From a checkpoint of a small mixture-of-experts model trained on Wikipedia.
Size: 18 layers, width 512, vocabulary 32768, 229M parameters.
Experts: 48 experts in each of 16 layers, 160 GeGLU neurons an expert, 4 picks a token, a softmax router.
Training: a variant of SOAP for the experts, 1221M tokens.
Below are experts of layer 14 (counted from 0) of a mixture-of-experts language model. Rows are named router (the router's row for the expert) and show model dimensions 0-255. Each number is 500 + 50 x the weight over its row's rms, rounded and kept within 0 to 999. Numbers have three digits each.
Before each expert's rows: a language model's description of what the expert responds to; "mostly gets" lists some tokens that are sent to it at least half of the time. This comes from a sample of Wikipedia text that the model never trained on.

# expert 32
It responds to: Digits, year prefixes, spaces and symbols inside numeric data, such as 19 in 1985–19, coordinate parts with °, ′, and decimals.
mostly gets: "′", "°", " .", " (#", " $", "19"
router:446493446410449541409470595430460465526488488464463475548477449573482493539494519443483439537494542532498536491427541543593514557543549478483463574398506452505424425417547522388551507480491554431512477565460484510530524494526568502537528561437411584582465440426473577528475514554425461504553537535540502472484557540541491534370413445594484521424544508547446556516506543543531552487452458510450511414491443588417444487453475466512459495562493526457525516422488426458396646521512490585483532488454523455429526549496471481545462586475544599520492524522529511469546442474499567462477533446517440491523540441627514465487591481519477553504493463518417430572497562517536550468666529445532516571446517485616515399460582549502490521507437501427461526461520473532535564562503572

# expert 43
It responds to: Words about sports awards, teams and seasons in athlete biographies, such as Award, medal, touchdown, scored, Rookie, Hall.
mostly gets: " Award", " medal", " touchdown", " basketball", " @", " scored"
router:528575505466495538564581488505492512564498527494540485543506413507533507385523499543532531543527457482539497528496580440552500604420481515483535408515427438563498537489525522482560633515492577392431457527499411477549517534532480513463531488476444522435520554619451566394459475538444598469488540552446521608571450532434569513507513555414533499540500470533463507533500542523485447523522415457428519502477588523545466453524499543458507532527487475493466482569471475498515389515475467529446535498533371492512538492471470540551472539553506508528520548627550592545509480403475517531555462495500617495490569525588507430450545512451503481512521495554518510551561492408437409597549572499421543487468533486484456496540575557585554451554541480476496449497519485574540424470452540

# expert 8
It responds to: Single capital letters, abbreviation pieces and periods beginning proper names in lists and tables, such as St, D, V, J. R. R.
mostly gets: " St", " v", " D", " V", "St", " P"
router:471496502429402489597558483515445486377481608443464511513502497477571518488470526518486630439535559525548440438349480493375502592487540503423541551521514454417536475485507432474493519531537441564590512606560498501429481492510534449427559502523520512438567430544452469539551502477488551548550472571535544534542473522592508471543434477517490488455423444493486571520534541376494534485520494449469560533423559504505349423479442557496474520508592558419514589537565401559487547498516447498533490525483557462565580532519471438517494508467515508463576472456444526484473523478473513423497610498562540570492500461528522477490499487519452455517460532481536385468604547481516439525396473512509508596499513464587440438520567445535496566548425487523452495449516561527555563495564580

# expert 17
It responds to: Quantifiers, ordinals and position adjectives after the or a, often in political or legal prose, such as each, right, other, third.
mostly gets: " each", " right", " all", " front", " one", " next"
router:458565449543605484522590439479570520587517549483415479461569520544513517594435528607490384570542529563530498450590510396465538409428508531471534510540535520529475610514498521452491470534474558570533455457556479586502502501501434470563439472453456604485627555561516498518549480425507491462455482540497511442542471514460500491486597545503597504507468465497540506515566425518425435438583416463491428485504533500549448474585574528516478501452530560548581547496516534430517516511399523538428517453520452500460493531435505535446465467514424504515457536489494514411447553586432552503517415525474522448545477514517416559460406506449469553579517478544529438483524584421448543454627532525557466443489506410522460491514502473445494581538416534526577554537559476566520509555569530

# expert 44
It responds to: Inner pieces of non-English names and words, often accented, such as ä, é, ó, du in Boisduval, ens in German compounds.
mostly gets: "ä", "ó", "é", "á", "ø", "ī"
router:568499570481484486500510409473472439508514455469508524415429518475493475581453507477490520464496474469529411484402438486590416435496467508514532493447537540421508410491564402472478488487501471519500489506491520545466443595501412460456482501557537383509459595452551552537366561524438497584486490545485511593573452417581443450521479397485543509557473452498458582536571415517531529506513624441508519529470492463503476499486522442522561545543485421484459487484490535588506432463535541542548426661496562373458479477435546491515551478476574498477540536402447465597564445473441463478494489519531427495509557463372547515494477507502543473518522472507398544403472397487512481453517391516541437591511468514568500437507461533465532466577515413588566418553545532502474524476420479

# expert 20
It responds to: Film, television, music and game industry words and company names, such as film, TV, Records, Nintendo, Entertainment, Blood Music.
mostly gets: " film", " television", " Film", " TV", " Records", " Nintendo"
router:536563567479579484562509494485469473382556532495423566464559498536500551452476535493471487540476486460502533435596478593562552591447473442504593428580464533520473530514443542585454510512454473541395462476499472413368597496531549431484555481522466484618524486530476507499425579511538442502493392561500483413396464500474459501545509468556539575452453513483439515415444462498538458565499456547610521517511533607505559558473443530552588533536432450490481499561575505459458580469542453444574464664441564534528510558556487530532421448466508504552503443526577451432584496515409494574552548517447460516511439605456456519463517551555506465541461477392486459437475435424529557485508509473478521495510516512486440616544465466587467541507521480457487412560472505507630458523525505

# expert 5
It responds to: Words in academic degrees and institution names and career lines, such as Bachelor of Science, University, Institute, served as.
mostly gets: " University", " Arts", " education", " Museum", " Science", " School"
router:473530550463445544560539442496546513465550585497528525503492410463577544500533474572493520505438427544560476461595480491540445564438596518470481529493480563455551526489501480553540470504515470575488622415461536509435453515481476431611538421558489512527595495474474528487432480520424567522397434433524426617484467515509513523510480429532447492416497534584502472481503529462396427505511443590565516487407586553491470561575470445503429504422576516494512495497455580473521475505531458506520549528542568530510510530470566609472464546505501457475575580572557537503384526571437435516506468598419521486592539482607537499456546446466590436515581510540540452449502524495523427505539443499484556460436595467454527363608505502427568428454550563493486476437465478503518466464473588

# expert 7
It responds to: First-name tokens and mid-word syllables of foreign personal names in lists and tables, such as Chris, Paul, Anast-as-iya, Frid-ol-ina.
mostly gets: "zz", " Chris", " Adam", " Peter", " Jean", " Maria"
router:500417555463494484484510516465483517530550476527534482424627481581449478519593562547479466480535508521519589515499403578436579515572470484492514487534535492512537540484460531566540594561500422557585571506418553530537556574494452447571484564515457425447392453562563448591512585472565376494473455387432505467565456458518538472489497415547534550526622565397488514416509462513478508509445481534432545464533433611538468496471542457574439515426515463483487464514568589602530504500499465515476523412520549525457559496458507532502498416473520471567471480420437478562426593552447483550499518474472501466498438493412558529453589593567417490553479484476477601454409418562521557494523534535451357568528476543548525456502536560544462505520510537528446440438524531427483486532539411

# expert 45
It responds to: Line-initial dashes in military service infobox fields and army words, plus word fragments, such as - Rank, Corps, Army, inc-arcer-ate.
mostly gets: " Br", " Civil", " Corps", " Army", " Conn", "zz"
router:493494485401553425528418545517449517471576486541546567502401507545439487422497591465484492514556502493453529539486522452405554545576624483544464491443494571546521490481535459495496491444439572439536458441415683414514504455487474417549460550573465587497418492503433522471520457458536501507438511474413497594422545520484503453470521458461500436520494526517479478507479569531551519377444510526518457466513544499433570512543549426511411483511587519519465567522432497544467512423441445406521490475545409576498469577572383449456512441517453515545540520463552541511378430436530493521575435450469417544604523490523490498435428529475485481536455464491405537397470467579520497518472535503527410486574497504468496561502440534508565585562553442492438568518454566457593498490491411

# expert 13
It responds to: Plain nouns and auxiliary verbs in running prose after determiners, such as evidence, system, foods, have, has.
mostly gets: " you", " evidence", " songs", " cells", " efforts", " example"
router:416595395581517410557485481491620443550460506457502471458489509541532525526536439479488395484485460534471519465597564404492496467558473497418398500445456526417533601527493526495469423512398473613579387545503466477460522421544476504455456418430536555526482571615441421545468479448553492438493485506529493438508513494536534458418467528482446471451533494521483446542418472489524456480555532495461411570510487536398520469519491483511626489558550500515526459532513500484544481502473547419555499491515551467434465558552471511480485591489570443563512459358571442472422467411488464568535563527553496503494592508535502523506408547503510549425411389447461456559519461467599578464590535482485467523559535433512479489432480440455531505467561558618437500512482508503492411539483501

# expert 26
It responds to: Cell pipes in data tables, line-initial hyphens of infobox lists, bullets, and coordinate marks like °N, e.g. 58.12% | New.
mostly gets: "°N", "″N", " •", " –;", "%;", "|"
router:452467487481565534495478537495501483524435494423544491610519547495536519458537485465538498600515432475537456442464443506406491488549526512579453497503423582523500398513578536524523489499475489485538571476491460500465493553504522524398473574461513565492447390408582446445490476445401426553573482407537544577513566479480543499596498512415480488546542513473515614540541492569506384510522560557471666545413517515580419579481501485437506458487544504516493621579507431582447551518508474563457480473516391517562510483422601451514586539589525483578449434536510489500542477400560421439436470537496541441484537460548392470603521475515575520454488582475479498553507524502504479596479464446541440449502485500486549511519607551442526519540686472487576515460467488568427438475500489

# expert 23
It responds to: Pronouns and personal names acting as subjects in plot summaries and biographies, such as he, she, who, him, David, Mike.
mostly gets: " he", " she", " him", " who", " He", " father"
router:586518433562476492486508498489573446538544520505450473429500498561592480537582497596564380549546508441505498550539541515477511475487554533450518550528550554542482538541513536526506502441441465468590438444425497462433526521412421561440488463499563426587495475538526539499537548416548461482493521531481550468494556470546473505457426469418456441438519478548431456443427578591555243559487502463507461465411519454326541471485537553564583528417506504501469513503540484502495432430412489461467495503518475484418542551414598411451484599448489457537540499512459566492442481499491476502490500561519527380491528453364507492562442542510488549557396429553530501595474412459448527419525555540501525492516535464533553437468457434514580499483490493519486546492516457557448531477490505

# expert 6
It responds to: Pipes, colons and semicolons separating column headers in sports, music-chart, review-score and election tables, such as Publication | Score, and words like album, chart.
mostly gets: " —;", " %", " Sheet", "-yard", " Candidate", " song"
router:471532446534547484429572456436466489544544368580578432535541513394431419470492415463593525458499474496533472475512491504582507514462498463488548474448502516506581529503437537444492550442435591418450460514472462474529598619514474450484479452433456578477494485479559471467534439461504363465490502451480514498436451488476484544540499511457496511551511463449509445509500538577468485444556460489517560579577445618589635473464476477493461447498409488448553538502434446415506528541495483572504559489594446473542504482536517509549501483490529550506457422533568478441506491486591444504434408483540509587471537546550434440538479516486434501354408393375466565562491558410466483577473584570426508484462484503480486453463459479465490426488512509466479474559454562462421468469449492

# expert 40
It responds to: Prepositions, particles and narrative verbs in biographies after he/she, such as moved, born, after, out, up, along.
mostly gets: "On", " off", " along", " born", " wrote", " After"
router:455537499557582531460501550511448507578568508509420436390527607426482532530517536543524478504480500551520540517524493569457539485532552512451443588584495395530476539463476545538492423449503575521549420497523513504561454473438500562540519505443479527511564552506465567542551559449441527427452494565523550413534469520596412533408579530441444574455458491425516396470629511489546492522426579523533501429492496389407472536526421449505467457502447489491531487496458456458504559509465503544565519400613396572447481615500557480496383420523493408429522568487531553520452432603480446500539430521456536452479538445450470501510455453498528505512530547634627566524487564496582461388404523471448556515492523491487503451454551495544448523440615560565530482526541462528525505491481538

# expert 1
It responds to: Personal names, initials and list dashes or table pipes before them in rosters and credits, such as Randy, T., AZE |.
mostly gets: " Sir", "featuring", " Daniel", " Steve", " AUS", " Robert"
router:454553516537433546448458426491418490554498431521535519538515493593371497490476535538493492551588545485433509482371539559539432553461453529489447474516499464457515496592408450495486523519525522494527549504411516483497510563468560428475440560481528335488603528445541389534488483543537475495486503488461505519519492541564559570514504489494470493543550521414508554510513508515529569600451542490444610491589463447562433526589485481509482562460496424489588445407456437604475494536535454558441459549545542522425479462546494520478539491534589471480498569491491479550478452450419510458504543457498609448470457548401529515484527577608499551393490504531497478539504453539482472515481560562443474550475546490454543459503640621522512464583508503455540432465539439427490504501507517

# expert 10
It responds to: Plural nouns such as symptoms, individuals, conditions, and spaces after pipes or slashes in tables and coordinates, plus name fragments like et al.
mostly gets: " symptoms", "kel", " conditions", " individuals", " others", " words"
router:541488501479550501426488472431524563542554496554512571500542428507616506482489558465433526479495568465502560484492495463501482492481532532515492445518504446471519574466501495442526502542573443491499546547493499497499529450509486540564578549474483562559450533387563514483446562455482508478470499506550395483448549418507493536475475488462507448507494528491442539487439505486500508512497501604524399518600495465359425472496498528533455448536477560545370525427399473548517480496392528446452446489568537473469494513502553454536412441501438509566561505508418505498418544468501439498532521475529433553576477456446603403502496540512498546511391456550461477466560501417466454487574536480500477415392437453414469469436443416541501618437489488482567597541483485436525435504544541

# expert 34
It responds to: Single consonant or digraph pieces inside foreign names, mostly Welsh, Irish and South Asian, such as Sh, Kh, Ch, h in Shaughnessy, Rhondda.
mostly gets: " Sh", " S", "r", " Kh", " Ch", " H"
router:555447480536488499525489619373421475557480595493549463492460449523516549536505493575607525608476474464472573534515464410453447587588444462494498453367505475531528469437544464498492471480474526535535600471570487485564554431493439590526484394542511512535533482566493498563527477511584503521486557431500537488513542476428524416473492452549470594457551462542490513544502508489454557398508468532484442475547508451565485594516562509432440514499441573507535473559546529424504441529462470424536565536540547513563493592445453503428510482472419491526506438478607437474423433556380491410566582586540508546382420443454534597506518529421417531532512487452500591546439515553469478502422510463435565598492439500522449499496529579536447547476409506442478508493494546473467591445622493

# expert 12
It responds to: Prepositions, articles and table bars in sports results and league standings, such as in the final, Advance to, Cup, League, won.
mostly gets: " Cup", "----\n\n", " winning", " won", " @", " league"
router:496518471579423541442536524548565559532399529554438460475551408475500533413465570541478514479382463448552474498459539535481437579494497564533521560606413536549494586604536574544500572472559490458474485507419455555519479471455459441461484532419502489390578470471483539354538509522518554479496457512553480583567509491460544576573518584529480524512502439434473565536472553529488476452547445513502554528478547511509375481514504529435530468499404494442478567508542434537499500560491468496523491522454496492583520477398461429531554521498491420482523493480481477551536514464401554442526456506482499476446494484568430403499492518542455524447448518515577544555544515547446459674464486496425525479446568514567513499562498521491473503477617533490527455494442452609524409559488484

# expert 31
It responds to: Number tokens inside measurements, scores, coordinates and tables, such as area figures in sq mi, km², match scores, years.
mostly gets: "53", "46", " UTC", " Pl", "91", "93"
router:495573446507518575546507553505563468506436510490510496453502532593429485523526492483496441377476544476518518543426454554474512412608385493535527501496563403463552510499491435558524430448414509602527533524514545462462523525455487418561536538483538569564470464646547465539542463469428551521452558504453470497554548518441490451549541639515560421511517497529476516455490449552441542426534459511475540510423579481520471521462524463561544469453478477537476511503540509523492635487520510456482490564514348455494550479528477445528596557521484469476447568487395613547543493512508528427416508523487458577488568536531510485661423583556378521373534566520534493506560530485435469584401430496555562550417544522507475475435526483440463540565409466473517513459452498462486512526518513

# expert 39
It responds to: Place names and their final syllables after in or New: York, Washington, Angeles, -ville, -ham, Khyber Pakht-unk-hwa, coordinate ″W.
mostly gets: " York", "″W", " Angeles", " Washington", "ville", " London"
router:497464487489541516520434470590506557515524603504552529561460498530575531609441512522505512509535571523508475400511476507459448445447587471491452496522476494445475408443612500575493464460493466550456522503550533581511493590576442509538539558532461445523400512492408542480466484517565600515529506515512514583519552406479432433547495447471506491488586524573480534376554504458509535523481512551504534479555548517516497490566515527602483524507473460415571501593519553537596539488554445580438594470508462479501443625433455533412491528441473480489558423508426472479622513525499476491444471443550513529545549488559568546528567536564477477439391504513442470479409440536680496465571526496606539526545530479515480561451539500576516446625559433453452485510502413519470397567523576

# expert 47
It responds to: Digits, percent signs and words in census and demographic prose: population, households, average, 0.00%, the population density.
mostly gets: "%", " Votes", " %", " average", " sq", " DF"
router:527528555555505579521527541560566513433432515521508466454571468502463487508474408447507516389493523564462498478484450453483518471481505653510528559444557559472452482547490412457546414457529569513505566466491532501535508565562495521427558544552468592472507542439442427546509473577436414492443508482572482441541548472453527506507564483548427440516567516518468498533521539524488455467571431485471530493500519556438571453428504580522556497565463560508502531501487436581420513568477519577477546515545448553417465463499477624593483606577410477497477423579525448465589535471585459419520474479469420588504550500569533480486484436507467424381530539535517446491579520495523480546483495534446518486454465484492559455480526463416477559570438527487512515432557549479479557508385511

# expert 15
It responds to: Infobox and stub-header wording such as Species of, Coordinates, Population, sq, Website, Total, and is/of in short lead sentences.
mostly gets: " Coordinates", " census", " Genus", "Species", "Population", " Species"
router:537488498511431372494542541451494571464488496505508506467559543538532439492591449448513521394546529517534451518428506549428542431422539501527514465583619501531495486461462514462476409505463494538550514591501440477508512615583452576422536555580472582489487442423452410479504540519431454421592521469531536491467628483459532496533568460532464483564499548435579496480515496545437386443410527500455525600501511388531451546538458523459508448479406423602617434528477420429566521579462531515451506422503534490555505554441560438555470447491491541482520393592485487457547501456613509434533464512479409570524505525497432424550563479531522549502607536557458493514527498429446443585514414512490435490503534510523495502526456515462519475509464555516494522431485513498512517469463499

# expert 18
It responds to: Digit tokens and number words inside figures, such as years, measurements and table values, e.g. 20 in 2019, 91.5, four, six.
mostly gets: " six", "50", " four", " three", "90", "40"
router:492571521539529527578395489597544480425518413404504524529562529608500488591421551484390521425432522461511529555491465544526423466509499446584520558510485549578536498450454482545559582520496500515428534429518503571522492538444474550542553530468407509501419434542543434431556508420523595555542512435481473432441468565605551472552468536540469419444509510545534509446519487490534456575472470582438567428482494505477447467436519533493569455454453507523471409521517516420524466466472592471507480551450539534417459436491457455492518560410514524479454555450476492535537435530496495450536385549519483509481486518547477552535380431470526573457548422505493510536475600533447551454586556498579522498486525526441444537509524479439389547494463573525485578440567482460430416554532468

# expert 29
It responds to: Naval, air force and railway text, including function words in ship-loss lists, such as ship, Squadron, by a, Navy.
mostly gets: " ship", " railway", " aircraft", " Navy", " Air", " Railway"
router:556510569444506504514537561563497566513568485577392422533461462512495564469436538502498532592498559521496583518564555523502487426503511478578516413436496537508436484460416490419434578430500405400427417496479464477430484450561546447519497472540529532460497528509467484383515510524451500502469487538477541521357429523472504557393579516491498492624507537431438477553430485452534458502467533416464448610564558404507491484386469549505428536446516485481497499414498556478467468430586482537477424601490590471515499512484455466448460524451522570547538502499559378467453526585501476539490426448433501416529531548607427527473521416484596580528464525357541475439505504504517537576526498506426518447544504466486583476424533523568542486450482470540515580534581502433512516453497480

# expert 30
It responds to: Column-heading words and closing pipes in election, awards and results tables, such as Votes, Candidate, Result, %, and section headings like Medalists.
mostly gets: " %", " Candidate", " Votes", "See", "|---|---|---|---|---|---|\n", "|---|---|---|---|\n"
router:459555584500487534541479491379444522451512506600499503570504544501507435464517484416439457456469478425448521581461501524524474571502565519530500528502423484498489571516578505544541512477466585463544543564587561561510399467562509587412475498439535519436485455470497535402492514491484561373512486443425456485551548559571494531484539534520546422511460479517514492540501406451456451497461457410552548538486498487484480524522494441466522481526555452479499479518419459534481579535509480426496541500531474531538516425429464497547584503481551499509500375481465367491516522519511484454520429572452462522519539602479428452549427428468527596526590525442508551555630564409507481610535540429443537541519492576479451501550536413522486513428491500496458559519411481476453401584515527

# expert 33
It responds to: Words inside titles of songs, albums and films, such as the in City of the One, You, Love, My, Best.
mostly gets: " You", "!", " Your", "featuring", " Love", " Best"
router:485433419460528545471511558537498414420547507523480504542510470456545527481498499539465500450461530396545523483551500558586583517425507542469518562503485516553393473507466551477536520451629580490467518426405446543556502485521469461485458473483446420517568479503489562473486517485533507504581428513612454547511468467500489524600478615502546475594487463499520426483503548513487508506495539554571522473487414511571549474508504468508541536542473349454506513454511481422449401483587494537610588520464522499578461434580450520429421535513475528532475486550484535516475554598512490543524590476563443512477382418431516425444516531492475496472538592410515437493469518493497563479583470558424405430508447460562454661467372414511516522511647555472478477581448485475547516461488484

# expert 19
It responds to: Word-internal pieces of Chinese, Turkish and Slavic names, often after a capital initial: Zh-if-u, X-iny-un, K-uf-a, č, ş.
mostly gets: "zz", "č", "ş", "ü", "iy", "ž"
router:447490481613490474477523462497457453528542493488456521435502509596431514541446570471462406472520501467538487435487489536437452483579545598507422484466529507486530445550472549509464450509550410535535583571506522516480508470431568610521520483422511420487468486568414494563538464473498523544529537535589483476526571465476522462525427486549423588465497450482536492581602538517487530479553479638524481537462528395500544492545498532449581502474441565539374491497493493549535392489474563550486499486541526444471534428521554566522621434479514472489479555433589497545480592485446569544498489442444472444423504541421556467545458495538443437560576512468515467451484538505444528493390480378473566628465375569552552515501450594506565464471442503501478534504550489487434537499572481

# expert 11
It responds to: Verbs and connectives in histories of buildings, sites and companies, such as was, located, built, opened, now, first.
mostly gets: " located", " building", " built", " bays", " Founded", " temple"
router:517490513481499480479490441557552510442505594452455482501521508505560509305456386457540433581407547561546417550408479584482566544511569558496464435538533412456474458521459477524426393481512469542475425529520478544476454474451511583423460467491533640536457499522471431466481558491605508462446544419451436438442544441536502531514547443614486451462504525513483498497488446522460434493457501511538475495468523454485408480545388477557567459503557545508531543419593457417498498475497476571414496485527562385426525497467494441478396491478504487552519473441570437528470499452459551484429458461542515388502466538505462483436515503467564521445534491469538528467507436528545537508416564492525556506548634486473540459481567440448487524480533445479482503465459430569469423511492609

# expert 4
It responds to: Place-name starts and commas between city and state, such as United, New, San, North, and the comma in Morgantown, WV.
mostly gets: " United", " New", "20", " Los", " South", " North"
router:574431502472544502531432448496532504525440473506565494601533525512487484443523366500497454469563598477450530557582536599500498461468544436510457516502417479498490441507568500404517492584509532526430493517488482400518474476453525477562453543463559527549517441469418577468544412504517588490516411485421501510424548487607500516460447457444492506475486558542528538545474495451477530518483459571556528551482498394487570521470440531417440530446460549444556532492475550440455582539550550432533485455465434522485504504528421583456524514524527497553516547519521499395523519486505476499531494446377528518484501524462493539554537522479506513484561526411539470520517564532535522490474424439541439510545490440528603564405508509531448501487479521420480548544388485588473549486468454

# expert 16
It responds to: Words inside multiword proper names of churches, streets, rivers and parks, such as Old, Catholic, Creek, Methodist, Street.
mostly gets: " Old", " Creek", " Liberal", " Catholic", " Great", " River"
router:518462480538598454518511476565499511457459500498531497548491611495568527479447491483496423566519536485452458462557456466343537490560523482424424523363586588519404484435549472431512478500514574536500492590465500469540429434480484468579481506592491458539561542526504507491515465539484487599497487623627525423604499476461498435570499485574569504507420451491421435473460452463583434516475553568548471436456460452616472468562395591554517512463492526477578482495556488384536508470469454511460514420510437537455487539522486564396500523465531527446520516484431403490475479482535578616449547528580536482543466491575529577510535481530600473519502467510477468468485481472580421450549475622543478467482551462537544589516532454500507466398574531573479421474473475550453446442549406

# expert 35
It responds to: Bare space tokens before numbers in tables, plus clause-linking and reporting words: where, because, says, stated, whom.
mostly gets: " says", " where", " degree"
router:502444473502507499545477469473554496533607518576485506454562503463495471467502601453479532395530508538395490556398499452518506456490549489498484513575553484508603542504505575523512411516521497537501419504509521501556559530456497446562582469458596569513521464331510537490435508489422463396483464480515458441418514520501536556433479454454578511496508519495489499570457546434510511442513432578515419457569425501443531454532542522456411479511480518555465452409395479564505378541517442513425487525515503522521481446506617414491507454442379451559569530478513477502432427527490468499512458555563443526434530503490558387455566549469560589574492475444404449522571490515489491413555523525494468415466393555489490462431518362516507535466541484490489443526520504413451459491495477

# expert 21
It responds to: Words about films, episodes, songs and production in media articles, such as film, episode, guest starring, photography, opens.
mostly gets: " film", " story", " episode", " song", " featured", " television"
router:543528577497588470470506498551546484522552443563483675526574463500468468445483493534498491528479496535463513475582520544541524524437426486518567430543514468550467563445451471517504443477500488532408459428586433489465474445480458503451551462464461655544549524540503470537490542486531471489520515537506555480469356599491515560486524589494524564527482476451376477489421439533504473618582552535578466542519434446492480575555515462551582489496503529542460589398506540454442446469561534549541517476498486460484481465523471576541420471478427507503495543476491519545547535562389485453500503450567451454422527498485411496471516531490576506500467420532570560436516476456534518523470545555530511490475476499491457542498409557455459454425549557457483483646435430480556440525397447

# expert 25
It responds to: Field labels and units in infoboxes and data lists, such as 3D model, Headquarters, List, Website, °E, kW.
mostly gets: " List", " Website", "°E", "°W", " type", " classification"
router:512546453417471545448529506434485589482504430496489533511486556477581420510519492407448603478554513505466534535533482402542457600451462550480507466524438524482520530463456478536475487534398415526467554491614485446473469515514588497428422515516612588460484515477546484498437545531452553546538522407503375572395464531535504474533443590521495494450494458446488464480479406491429351517436467433414501551528467542467613522455482470493512483477540504542563503565448578555520579484507532494577408447455546533542497493474514444587458600455511525513417429490451451598588485438508489589466449509495537541518450592635448408441495466499522515455557569390467487507619472431530606528587475447467496533575558507520477486521494479499507500441497536462469498504415513397558378533530419

# expert 37
It responds to: List dashes and colons in taxonomy and infobox fields, plus copulas, such as - Kingdom, Domain:, Location, Scientific, is, been.
mostly gets: "See", "Scientific", " Location", " Phylum", " Coordinates", " Binomial"
router:440509474533441447516496492474504562461399440574587515515444507376463535472419414535463516492575510468417465511450498537455451538555488488456450431461577475470502534464511526503444487521450456490504565570481446484524414445499498483557451538517471642533407519514564435545554578535492470596552598397502525393457483473532527518522573510534485505493506546548621522531521475543391444481489517423630463486567531563515565481524469552511426476527474556459510416467472427538475531483458504550479479536469488508528472454436536521563415463484518522461409465448441471508499523513499509511482440516526525517511464481469515402525558557438548485477473486469456560464518488575537544513543423482495481456537430510511507496524519536420479436467569464491487442533408587453471409552455455

# expert 42
It responds to: Minute digits in game-time schedules, such as 1:00 p.m. or 7:30 pm, plus the and The starting noun phrases in narrative prose.
mostly gets: " pm", ".m", " idea", "{"
router:419467460520491461438506492453459502465581578529524571429529521437493481483541646471476509459446451492484546505443525516557536459531440425559484482559475552482522580423439470518500503579507554426450548481522506481471519485534534567511426417500434553481523464376526538521520503475525523441535407435455421451410537496458490538440501432451578406473475511538483478538464544466532466513478520547482430458558375539510530467472461598482470463537493561477587487461507513435580495516505447519467543480458507532486563403540545483588532409480391486503596533503433442444438482527477488600479488566598426508531481589517640466488486547469493551556530537485509475513474464534507476401553507506483464414542539494440488583399589382454529459462519529579571514537531479482495418593595535

# expert 0
It responds to: Coordinating words and phrase links mid-sentence in expository prose, such as and, or, but, while, the, over, often joining paired items.
mostly gets: " –;", " effect", " relationship", " compared", " replaced", " creation"
router:526533549476525507445508435413546515504528492515518560433494403530501519492455484444595518520429510476481528476490518534516489463496463596566421502521434433485422522491476554423492500567489439420537440562463570515528523460488503493509547504547558552522494454420551537495358568492507474498413417456509508467465571427583542522445501472423503516529498473530505548529426525527468514472468486492527431519625478497367504476475512506479495471497521545537455534406459449532510442554379554498492504502463537522493499459489501490459448483442541521468573526496525491466527463466470469528510531463556466557504554481442578382464493522521477533528395540538458505434562529531547467464477531480513476453434436441457495495538482302459488522461524513514480423461491551541447387488486470

# expert 27
It responds to: Short English first names and months, plus name pieces and Japanese bytes in album credits and discographies: Tom, Bob, Fred, Concord.
mostly gets: "zz", " Tom", " Bob", "olk", " Jim", " Ross"
router:483503568512499495500505510492461473519580470399461433512452449462468497504536472425540412520471506473436511564527454528565522340481475442422545476441476456495571436501390589554511508527375513517443460466486532446568550562583534555497517553476480461520407461589446585541571523465496471615425496576418503484519466520492415409572483445431466585490521475464506464451464555557536560542483525494531518567457407599518486588450532536414420530538512407563505594488448542476515509511482564494512443468473535595582578547575501502403522484489493506563449485492501552500513600409543485522419581398527588450549477502493529556576563467478408469510538467525421472418462505516429420478500553509507531603493469487460526578493465517646467521446422491509449547580529478576437496462557443

# expert 46
It responds to: Articles and possessives starting noun phrases in descriptive prose after prepositions or verbs, such as the, his, their, very, great.
mostly gets: " His", " very", " great", " our", " large", " whose"
router:417526446526545421470516520513610606517433480540550493412453562447479510588526412561505525459503444489514491523603524511493562465560402491436514491465517514488463607480576530436544534532565472488596437469530580591570384432479390451559448447510584538529658589483506436576443477501487428437555491508540451424561479546413442477500614631526510518565418507558572471490552489460508475503452479509508433459545496530573549515499466557496583447523469514507455437411467498514511417558432420423505534526408499502473435536550545472419492515477536461442496527519461547506438420585511483550491561490591561549479539473555466570505462515511527467559515478501557520557509585529519521507537485516530381398572502473456499496484438457437538438500549560506484485547515490483458546480518499

# expert 38
It responds to: Bare spaces and open parentheses or dashes just before a number, in sports scores, dates, and math super- and subscripts, e.g. 6–2, c. 1785.
mostly gets: "^{", "_{", "(", " $", "–", "′"
router:493499518471489541465517485538571477453429448478569538583543485461530432467546458460532582493562514460474579468474446527542485512577465478579465494479455432502502470483478513398517548512411475451441463558466436531499579458519554491545478488487508561457498434471572522376468573530491520483461472519464457429441539506496446472449422508475508488438505521503469443431493474421466556517504486509460541424531399605431546467455487576503490451536489527549445560585489515427465498553564481427536455427466532512522486370541550467476613475465529528459401559468493524364587499461518523463466533405511439491409448518417422414483496496561459467554470578517483501590514571586449632451618501466520479591472532586468576463500509402450468469399518523493397451467547429500560583420501472

# expert 2
It responds to: Capitalized office titles before names, like President, Minister, Secretary, General, plus common connectives such as as, of, by, with, and commas.
mostly gets: " President", " General", " Minister", " Committee", " president", " appointed"
router:573519493587489473404410509457530601578590469511519573480523518465417556577553541451515445547523612482472510566477509428573455480471520397499487430558412522502390461519486475470499517575540529456461512494433513516435503489555567569532408584508571484469597458468560553478450517446521548492536541517584479536478480579442575554462431441469470462487450451449456573552508493468450544440583496508470531462532459461461543468576538513527468490523613556484606532528550505494453515419457499569511540461538576564527432527511567461404489427594563508491569456519494516560437500513458457551493390492404511511602391496480505569465524535551499583476466524467468510451503543404526558483511545596524484505537532514438549496528558478442456570502471486561435561525448540508587510485465588